python train.py --n_layer=11 --d_model=256 --n_experts=16 --experts_per_token=2 --d_expert=128 --d_shared_expert=0 --activation="swiglu" --moe_layers=[1, 3, 5, 7, 9] --router_score="sigmoid" --normalize_top_k=true --routed_scale=1.5 --balance_loss=0.00393 --balance_bias=false --init_std_router=0.0114 --lr_router=0.000756 --vocab_size=8192 --norm="layernorm" --norm_eps=1e-06 --tie_embeddings="early" --optimizer="muon" --lr=0.00821 --beta1=0.9 --batch_tokens=[16384, 32768, 65536] --seq_len=1024 --train_tokens=341700000 --steps=9861 --dataset="wikipedia_en"
Below are experts of layer 5 (counted from 0) of a mixture-of-experts language model. Rows are named router (the router's row for the expert), gate (a neuron's input weights, with its number), up (a neuron's input weights, with its number), down (a neuron's output weights, with its number) and show model dimensions 0-255. Each number is 128 + 32 x the weight over its row's rms, rounded and kept within 0 to 255. Numbers have three digits each.
After each expert's rows: a language model's description of what the expert responds to. This comes from a sample of Wikipedia text that the model never trained on.

# expert 5
router:141084201119188051207114165143099117078131133086169130156077110151189113172106104101210130145120138116111147120129142078114155111158146165095095185082142085123116130101079142140128123115120111132131141154140097149097094162124133154198158218115146093142155187084163093136122126150137125079146128106090132097110144154218153085089101126112064144138049152160134131062121116091135099124112135130148100120118104078109117177104128116097133113092099055124157124124197110085145149127139096083090142161090102140093131127154123176073141140143140084122101194130133135149155119071162147105126171149154110152112089177113119132097152115188182117092180159099102107122130182171094184108121177151159130132148114162057144129144156201146099144078131189142098145102086157130121143150123121
gate2:082111126124094130138180156090147050114168173082188092148141112097159121122115178146141153121109112061079090141137098107177165102113060100163115134098071099176060096197110183146129126107145167163131154128144121076140113096108122158118111174100156173169136109139104146116111093144131082110137086186123174090119156141197168071081112196168148120126162080121119180053123163122169116133119084128081119165065066107098158127104097141087135116134153128105135105080131157145168115149077120094135125121123099145104148163132094154111127138111160148141130138168102116132107105055128075070082116095072161164125078150207132124124133139148165114163097193110141107113148126137113145157119131161212094151141141157095121149090119117145146135158107203191205107110079108128125129137132147
up2:082112108115072148099123127080081168106156078095121162119084093133119147113137077172150095183116152075098147130112057150185132142139130172149104135125076165130113165150122134113053119117078126121139104068132083140169123099145099218107086148113088059136107116134149076108108096134127099107163097121099147125169167120137099081087102153116137158134131163107144161169133157123101150144169136076073116179134144117138154078083090045095198142154129137138139163130045131098115115151133208155134132135185152152117080142125125149073114110151136119149134152123117133107179169135162062080107126103072148132144112083148128176174120150135127166102124128116084125100143121137191148156085125113095182140133116123132121145158091160131160100168150203141141193192112043125201150161113170
down2:132159101075191152100134163106169139133119111138146101154042175107045076145141137154094085103185127103116160121149104148142192117134157118184101093104150132168181146153136146100163129123144130135087148125111128099082059059098139139161106120125116117103090167158111061144153098123156117058118097172119148173130115143108099115113128165145135133111083116229146166172156124117118109162184093170092101110171096158082125154116130104097142166165138047108126086143099123150088147118116166102126160103131192062141200134074141061101138133091118129084148109124085182146122121154061144131075104155159170090061165109155120176187189095142105100104149157113121168132109117100165114202155093112089133121150143166157117152149110171158105150165132158144152162108100106142098117124135093
Description: Leading digits, decimal points and commas inside numbers in tables and election results, plus short particles like de, la, el, es, sur.

# expert 1
router:130073120100135131152140116108153117110133216095171118108119107187121070095152175102161133114115154114136097097147155061086154175131102109123081134041182086163122193118157165073126136124148092104170131156110144076181123176108149102089114192132108118189102178115119128097160095147141126165119127149119134080147198124173095114136184116069100121138100212190139089175119116140110137137153110149108106096062050137139186156113125129100099073110161123123154091112150116093122138137107102127075152108124098105133122033184098078126141111199134124123089187125086115103119155182052113157156106129124111112086131126107104094112138126138190149124114077150138140117158094130143144149162157132062112168100166113065113156128189128166094119124166169126100124165127093170118136137105138
gate1:172125085146133132176123134181165119086145132119092077117114149087145112178143150119122163108163081121113123130108095111130148122154182172056084146083119150185126142142113075106117156080197062152137108088179102144182160174170092111180142138078111101184111100118104141119119108125116094139143141081104158107141150159130115183161164063093088067134114087127138091111099131170140078161116084105168093102145160121134162193185098171111122106107178098137094151149149136165160145176121145133075186132159084119130086126122117147167179067111142142084113086094147127095071140211190108164117169149143103143186150089136102122090133146165130093113137142120139177133147102163123088162073095111103155176107195133121150147083093116107161079116158096142113167049169108130148117175181118
up1:090130153091114104057136176073053092152097064176092172068099067142092097145110154144135073169169153154121127111143131185072075193094124149172172047130126106152174161162089161124128181118095156107060126156100149208154090179151141089086137085144119110089101111162099105140108138155141097122117119178183103117132131133127097138106062146127129094040112108144128166113129175084111133050106156086171054121153181126135080157144141128130120165098087150116123129175152125112158142170180158129137133162178155116151212123138167134075164126151113072128125155146138129095132108095110159094085076145147141135131160127141139125061089131150143112107126120144150153126063107125120132129152130102178124132099144149157169101122086169086098135135134137148108115109154166165166121164149140
down1:110137111140151152110112169158062138153163125150116085126151133114094120084104117174168147124108130134110144140107119160123143097110129111139097134158131221061110059109158142134084095112081165140148084097100124122140124141121105054155090095129112093113145122192176145140137084180133134142095138150119084144157175146108094153090110117157099091131072093145167102093142125150084143148216098123097123192153103162139147135100166174113173103120121121069147125143186156150130158096154210154136139172141177121186124110077130096099199162084131092124143147150103153093095124141133154101105160108132126125033162140202136183117090148118139136050104120166041059125119111159166161166114133046146087164094135132141103092153095173096162161116158138138176124149122127077140123173071115
Description: Word-final and mid-word pieces completing longer words and names, such as ed, ing, ated, able, el in evangelist, d in keypads.

# expert 15
router:076117176135139113169103167151130132093101114140213128130098084142164130136084143103121168095163138113114086179144141094094174134119096148084126157079174152124197109111144134112091091073151039072142151205089159173149100145161117144136088133128169131150169138126143122128119167162101164077080091143124105117171189192183137125125110120125125145117075157138142112144071152193157162143085154149168153070131077169082176080123096155101084100132119129158151147077124130076079107096123100047100117107157067141110097116199191116140137139157113126144114163137074097179178165117123140119068132085166138130077118095107110133129130135109146161143098129106162150145115055164141088095166100161122109118088091169142119100169124172148128087130154160130123094164104143145138106203100111
gate6:078168138112117112164156184121078114138141166205181149106087098175109118139133107161114080141178080098174104119104117132102140104089123111116044119138108044132166141142113066145115116198128075060124159108152175129099116174092107139072113137066096113147068145113136155136172088094136193095126159103122123138122131113074180102116135150099116097110153122138147158123171167109135129140099123142112135122169097132141097119167131161149104044139100134086137158165168111182101131154138119133099164115118137091130105128158116129063121151084156129138134127122153134126076176144154133109198122170143135149137115109136175157137155114120119130114195135150146079136180177111183148066179155144146099100141223109127115085128169219081157094149072088169152112117198165118153104095074101
up6:112117134099115133118110105119078113077097124179149105111074094154159039163050146098136114094113075071144153094092100145145128140112076131065078153145156141138164088117069078172108138115127107110174114088158157144145076163133088185165068181082145178103165154108136193211108127119110191135150119145129154104140117079083189140144134103119119130152164123149119189139086184057154142132069078107114105098070192103151144156178154135120156104073114130153101102101146089122112120107143104118130106125060107112169174139112111099125089134170129151123143112128140074143174136157119143111130179096167080145135121131120085142175131138127200124111124133100087170069115159186174153121134128124158117082104170163165107127110112135109160150082144170097112126150165106120174166185174155
down6:123043151089127146093082129131113107102129130145138109131158116160159133106110215127108107139132162203154093152153166116181120131118131080133122169145091140147113088153176085082111112093110112124127104128124133145115141183171155104123134090124167098132115121056128095144155132098151155130110084130128154162116162119107129114166177134083173146112116086088098131129134122110141127110057138079199144146158130125121097137102117126153142156099180067229158179088155159174115132176098101089214127087140135133163086200105079159127154136162185080088077100139147102116161115121124101104111192122154108093123125203115126152141111135134118118126078143125155118090065110172148103129130065127166134137101064156088163193188116071097150130104122052192129160135102090121161079136163182
Description: Hyphens, dashes, opening parentheses, colons, pipes, equals signs and line breaks in lists, tables, infoboxes and compound words like In-flight.

# expert 7
router:151105159117171024157094158135119146070089141062197088164086119182124074154107136092147115100200133115150106140122072122107141156125171089155128143100131127126138152064115153123125106099145092131176172160114151142102045117144131119105113160141146137117148195097096107150132103130135114120115114171105137143131102062110079110136082125128094185147090202175090139117088107106177103136118074144171063160058129152168202161140146132101123113129126134133137131073142112168193143078137084099089106112101097156155194117221112108109114115157178155162057194143058101166154170102164140141129186137133145119141096171172136091077144112130125151103146100139182128138183170112136126090123152132127157143148158153102135118110153126117079093118114117146139150141106094145133146175107179
gate2:074114086095147040191134100125116089136113174115187144072075046085117098122146147158112136091123143148174145106122128073121123075126112108162060185097190111121139161155167111176132129177138155129127086190154093102188088174062181145137152135108187171171135139130059184134113128129141112127138119118101142121157110138094103172142175164092154115173141165154111142093124120082119128153074098115103164137144105179078104162140093147140090152132048140079177129087155107125143148142117104102148165133147063089098173167135119118141112161111219112106148133152076148141123133167145149103149125123164131175176141089153136133142148118044174120125129116158111148161168101093111139108102153166089117170113154200089115181083111131139113118102113107169136109091118149086125161177096146
up2:164116095111150109181135146081118093073140060119122140142042147155093129123104181134122137095111152145091114071137121167107094187161116102034167079100172117147119133090081113127108141115114141108140110140072160135161109105166115143085095158170112172171101160144130122159053105180130140176144145114120178145197144103093112099145130196152115145088119133119150119134087125072175152148131095152103125149125132090187188098138139134148098096141082068145052159140185147048095136111115147137115174172130115092104142087109130164171158143123173128128125122093198140168058190118085130158134065147126119160154154105112068212160103120138133143154112163163138177124132145172101125096118118107064103117083118125149126146099163122124106184112176190143134123061122163102141134138133104
down2:108127059140118089142088124115183179145090154156134158087101163110147089131087125105176103181084146123152138117155197170175188146109102144192101163118097123130109161144101138190175110177151137091147156059092183109121091090141131146094171135122124102097144163150117145085161124176145098119178133122130149121139160151153133074131193091164138104121155061108087084126153095126141108046146132184132133118130133117134102121135121090111129116172112107148106074079111096169090153158105102125182095151138100127150083091148188102155133135068120220152100128081141090114139040144085096128113124134122076093154135116097103073133103091165116112106137097207141084180061109135177115146146125149142148135189159157138140149152143183133136042153116166104127102150085146165126123099117177
Description: Function words, mostly the, of, in, a, his, its, introducing noun phrases in prose; also In opening a section's first sentence.

# expert 11
router:130115132122183134181149109139097119106120167111199120151085082137125151166133127050167174120139166070147126164152112115054113175103125120140119157062143123118157136140161140131093106101179066069143048118064170123156076161134148145127126182118186093152142159075115068164162132146148093086080155124104140172124124116144100144124154092124114117103083114110142088071120145132155139098164102157178087128125104117113148159120124148110092087086146118085183107134158103081110190144173099125114115147066123149132138100138150107080173089152113076136116163157120096098146156141087177099125163154147114078132131142174054066119119100132174141132118104083103137157112127143210157081150205072148151140124087142131128137123154115112103091184141214180081131101102122102185159163112092
gate1:145106188143094109098092143177107155126085139079132101151087125123089092163137093183098121184174101122186121077153110122089136127092060106147119141158147141094118134061100130087077138114110111072129072090134121100154126084161148116159198137139127088146172123102161109149160153123133098070195106078130113138121074102144095162134096102186130108106124147116119069209175192157135106117128159115081157142144109120091191123104150149149132145131180171148166110151116136106140138196160150144127155128183083098138070114103174160094145116102149183132189132109146141182138184165174121116096144148161124144165140137053105090155107070168122113102133187064093082082149121144160105170123142131099183098134128069126154074135154147117083073113115155132122109040117146117135115129129179
up1:078121083169124117019153159098124140097065071139148162138133158162086158131139129194106136080102095095150187078106145121146145144195147160178113161083175149139092129091132121080181145152151108091171117092118152155096160111072130114195119074135120131139085133103166109102129129135145156131100149142148153112140119123095107086143108114163180120135150156148087120128150125134043139167183138096141113088100122117156123106102181157116140194147092130112119113115064119097117146189158199134089151132075058118163148065166157106130149160114193180127106111158077075115143132126080179134080173093132153131126083186093137110124120105174142193155121169091177095150127140125066107165133110162140135124142162148106133109133121023190127146124132110080111163118099128110135148138156121
down1:161161104114132078174158174089093152169172082118102112118123117152127101125131134123220124116126179150126168113133111156067062171126133155148116103138129155077200155148122105147053115101054107143140119158114127135124118098114148129092180132120118100155095094099175184148124123127104138138103117123137087101143061182181132151136142096101090096107127056051139026078085155151057123085160107102139097154156179080112097158097167152122160083096142125093103132170098139150159138104110145148129130125116152099132158150156137176099167098121133116183127121111149104090142124074102171096117221156170122168161156128103095100123147095165161097093155119099138135165069188159120191137101182146143120114132162145185151157123118183113155085137106106154171164094109107148101135121071181
Description: Final pieces ending nouns and place names before a comma or pipe, chiefly plural s, plus States, York, England, people.

# expert 8
router:123120182163145085165114148074161161065128112094164122117121099169149108129099146131140127145102081073154135148103072169107122187141163136141107131101143102131083138091170171151094129099164074063167097106079150111167090143140140077149116172102098104182162140108121123124096140170124132110134103102130132119116077171178062141100149136119101158119079175143167119128134105164109151083138097104187113142132138109137152122145098101082096124100086145096087139100157141085190168136109121088084103090132139099139135137227157178102083108160149111117134210171090094107144157170119106077091147162124154100079120123130200100106114139158247171064144124144142133157179134131171148133157145160115152119145090150067148124164167184089107034114130147139087129126116095116148149183107088
gate2:097111111078106141171120104074101015136184089126136102131136118118096082114101167143127089092186099098160113147076141159179156157138155118135089101135139125156119127205163137113103144097097113120177097163111113112152163120143158128117168124115084132127129132072119153118148052080084107156115178166137118138079109166199143083059161151074145165163108103111121067130118154134127130211127113091146169104155132150107125201088088163135171085119178134150152121111128104143183133159135133059096130118151122126095217140138099116181127152128126149097102112162122148158140125125119139138118146084162144168069089075138099149144152152082198218164087126152104129125139104154069124139139072088147145144097143186139213166134128098146107177140144110119087147128125112140167155119112074
up2:092118139104126130125153137086157103072127120082097165153131131086166136102155119169146125147101128112129118214128111138109154111096144120171114138121118135123161069141088144130146123183103084165059133079090127127156096102133113133137152081113167117192140147084114107088142143074119097110109184097152139111202053132098130101135068120141089110155149076126140151161088139111150118068082120168119151132136087131151112146096177169111118108082098117127120112170139181149111116077139131143146176118093154163131152134174112084125134135118093115123080097155114109099057091169188095155196161160141092173142070116140150118178060118119084118129194124156105149160161161084166131164111173166135213105170114104134104122127091188137093149180163140113188168023142149146095188178076143
down2:094180188086125200041142073130127128111110075125084091136105117147154158097104118163160109149122158093113114167156122133135137071116139106119163148091099089146194162229142050143134111093128156151079107094114175146105135157102194102153123171143161101122121140136185177142139112069103109166128133122037122122107131118134122099130108132125113117121152104125149132126103173118142121109171096125149103089108102106133117055074078148119102110140181128146138152133101134132107126108125105141116115126147152138112101133113090175105084156187122083154137168141128120081142136124108119095061115147071097160143171191160146172121103115093104122194158164181146137099139101163162128145131206128133109140190086100192112113130106172054138094132194155133126139043127182173159170087189108
Description: Standalone space tokens between words or empty table cells, and word-initial prefix pieces such as re, con, un, dis, pre.

# expert 6
router:090119182127220118176087149090205084046134139105160093131080113110159139117102091127157118094135188104113091169124066139132146119090130106085105122092144108122150170091160179144096144119158097128136124134025181128118103113146118131184132165136168127109139188092123074153119104114107157092100128168136091121111118128168100106081093097088076148141103165177161118149113150123110125170117102127127102104118120105164238153128159130113159137109142124107152100105122078104126156116127133069115144108078059192139110094194140124176149153128120141143121181143088203105140162128116157102184169106128140132154137120152132110131077081105194153094132130125152175147138087078133149082140154153147167123133105091125165201154120144125086138055153196129071119137086117139169163149090113
gate2:107164047095140124090117255108135116102093175116178127141090112117160152150054130135158112173095118043101127132162125107134095147066026072127127102100119143133203148156146103127164162158101097191103109140118101163105112151168101171154101070171152129117121188115126143104079119139146178123138105106102137142139135112164120174063161136177115144132152109126101147139154180143113123154119144108115164129080115104166136108154162137102133099096140127171074157182098135183133138128111119152138136142130150149092084122124092110135114103127138098123143103141170154150092209130061087117145168109128136107136175138142149073148149101135111169113123086115118169128172097093073125148160173118083197118133176149097105150121132113100150143127085121182017175115091097152130139101132155
up2:146126175076112110140101136170094141132158144122158180085101153148132163137166149124139163137141090106120133075124141122173132135163181081102111098141111101188092076163090140084133173133128089168115116190107136148102106140127125141145162093127139087195179077170086138138147104094113083097134156141181130124126140200070115092119113121099132111116140162172130111119098097165073171048185105167127137136129117113108032120132146119151128169089118145158097089120105023096123114140077153197148080160107118172132123125103097132137135087165128169137114151163152132118119124131133151132101145135160186135043095222105113153153109126108087179123137113112027148134102111114107210149100122164159199137106170164175164145141124116134150101112150104133144078120220120140108157108129121
down2:082073072171184135150139164153125071162096145136160100105113115083160118130111060094163115120104143124155089144169120157101107148132125171060106135138149163132140153165115130108131145127094101122108154147101112076150110058137103138098128132155116135056168153078150159160189095151083114121136105098151161085083131108138138111115159172144148141134190172151128104181082122103066076163128132060145118060186087189110154157125084135122164130094111170166175092110127162109158166174043125102117120162154110087101144071166100145124129126163097076149149083088182102158082159121137118116097132144170131122138086122171178163121156154106110101094194141114090139194115090131108098131084127159101104185157090126121188175158091185088157123089162129116180127132178118102171128190117131
Description: Line breaks, sentence-final periods, table row pipes and == heading marks, plus The at the start of a new line.

# expert 2
router:149096214129137100147024132131130178088126083111193110112103068215075175131067102110143180123142122070174126121142120120121179112136142119069094165134136097200140135132093169133112139145152103098153135141124142135143144169118142160121151222148119103087191172123133120144118098179113108133121115142119085097154175166146119126144113147109098123167079137152164110078142153122154105106127133118104121153109105105128169153151150128107108091128140196088111081067191119127112148148087194117086152086138052151119146126161139103099150125160083096115066139110104070072125151157134170125100158101148135087109142160108042135087144098128214157117163067103138123144151156143160124103133149075110102145115103106073103087125171125114112099190103166172058137154126123145136148158121134
gate2:107156206093115117215075182108123102187165150071090144160178130116189116117125083155152116100100094143196165098138145178094139124147124113139099119122126103115085085115091143104140114123109032156139142158124106119100073127101113160149126160139085121119131169115127190155095149167131124086132137129071077079163138139150112157145173101123126097179096179084124037100123127179136046126107171118150131070066108135176115147124171120118157126112134120089117160172095165132133193098180086077123123068096134151116127176123165069119105152131088120148155145137160126075108114110123123141138164176153136201088085136143121077146122125129132169122122159126134150107143157118086149088156139137140101101180164128166152140077157150178090094153160103084156174135089104148154183108193102
up2:123073157130149088162106113189173150117100123109100164080102085106096152123121100082089142129130096081141136130138122157089140073092154129142188102148125131166118093124128098111179107143155093090128171149181166100078159074122174187098084123140132130116107137121111068125110187103155142140170105119181198145084183146162141160153116095104110128138137122177137107105141099138127203127146143164110163165139132111124111177079076154185088184168120191099165117114139130130094155141184183132108121126075148137193087140095135161148130137080129120117194074121136178073154097114140101196123057123116158114151144119132198151120099072125110069148130151073061185145100138112123104125198115113127109119129159125134149116068108114147139084110166152097086069119104135096115149182152208
down2:176072103080073162154171073150124132096129141105149195111100138093150162135134166072083156129120135097117161131110151127119146085125162168104143127059163128117174123103075084097084113098133135118157080089155036120092153102084143186179137131121136127089143132138122110092151124118143125166122118138199142148133142122189109151171160146139087149128127129077096177148140107141098129094122148140121113128158106110101082149111130145156072122106076165157149147130198127140147146161194096075140103120121099170164178133107095164211164074120139117121061090082174104092127098152164075145061085139116144120176092104053158096222148105188102083113107177127120078144124122161151099160129164104140104152118116163120157167146153125141155128139157117182153109074172140145057164169110110
Description: Pipe separators in wiki tables, mostly after numbers or names, plus semicolons, dashes and closing parentheses in infobox fields.

# expert 0
router:113092126094136104138111124097155141097135140097179077155103089125124131141086116110165128115120135136150111186133122133093168166113141133130105158068147074112148125096168141142114114120127069119162113170052166171122107180162083121125116160084187143119135143120105099138172091157144084158088132139139172117099160164135055138135133147160137156129041186175105102089143146103161145120171118155102082119064052121186125111160173106097086092141102128088164077084112122107159204151125127038089132108170092108100155101171161125126174063124145114138050189117113094142175147128086130107157171093149135096114097158138093099110113082154183141109150156125137150146152084123176124091145128143075162152145105126110132166130183165162097125164152185231096172140102139151116191157117118
gate1:083120194099138131063102103079136120109150126124142121142155160186113116186091107133161166160152073142172144092131139105088046133084071111120138158092213108143132087083122142111107155104138125137167099189114193090100154118157121122096098181082137164164084087137071116151087158056096089123121079127104185163119145078114134155117109088067212112134097119153101146103089132063118123205100131176149159134126124145091112154197120163086124178103139203167121114089126204128151126126123073141128167110149147089104157123139098154123124111130153139126116107126171138101167125096159129115128153121130102093116109119149096122151131085088174183185143165156051144119112124124182162130124131108171097080145181117116119127151142184126132131142102097168115114182119091099142177175169100
up1:094178132110108079126080138206123100189150185148102185090174170093168151090180141166158131164181114116103148166081109142067098148085100182090088174148130121078146135119110131158108077170140168067130117143176099045072164062148153153090105142089124141151162101117114095104122097147123188109103141055161112122089192165236107121145118076121090049141122158156109175142121140151125106131079198075150122115135109118146156105118144147156168120118155128118104155105086152071110124089119160124113138117123089140141118164107133145106156139094138087114138112108121109115126092114168087164119145151119136069108110130119164126054140137162193170115113129080136158112085139096126102127186153136119159081104161096113161197078124126138112152125189154089171143126112127098138134158140114
down1:114088147058093047123124146125119152146121163167156151103185055151151114150050135119094096098089155133156125064150094140142136115213179063157129135121144076138134130185110158096149144131107163074134168176167106177127133153119101106087117039088133068098119135183116095152041157151090148175161118158105158181152137192158145143097042182109139177105104129071112111132158173153138182133164106177081152130121099123160120170131097147093108139154167122113143097102131102128133155138134140070141166128141145080124120074161102135171098111122085098161130116123151104122183180113109199159088112161165133124192119097125140117184136109087173139129125117172107121201105134119147162124148107102151136129117109145141123140155080126097091133143120072081137128147134083085137091117115097
Description: Common and proper nouns naming institutions, places or activities after articles, such as film, League, School, state, station, government.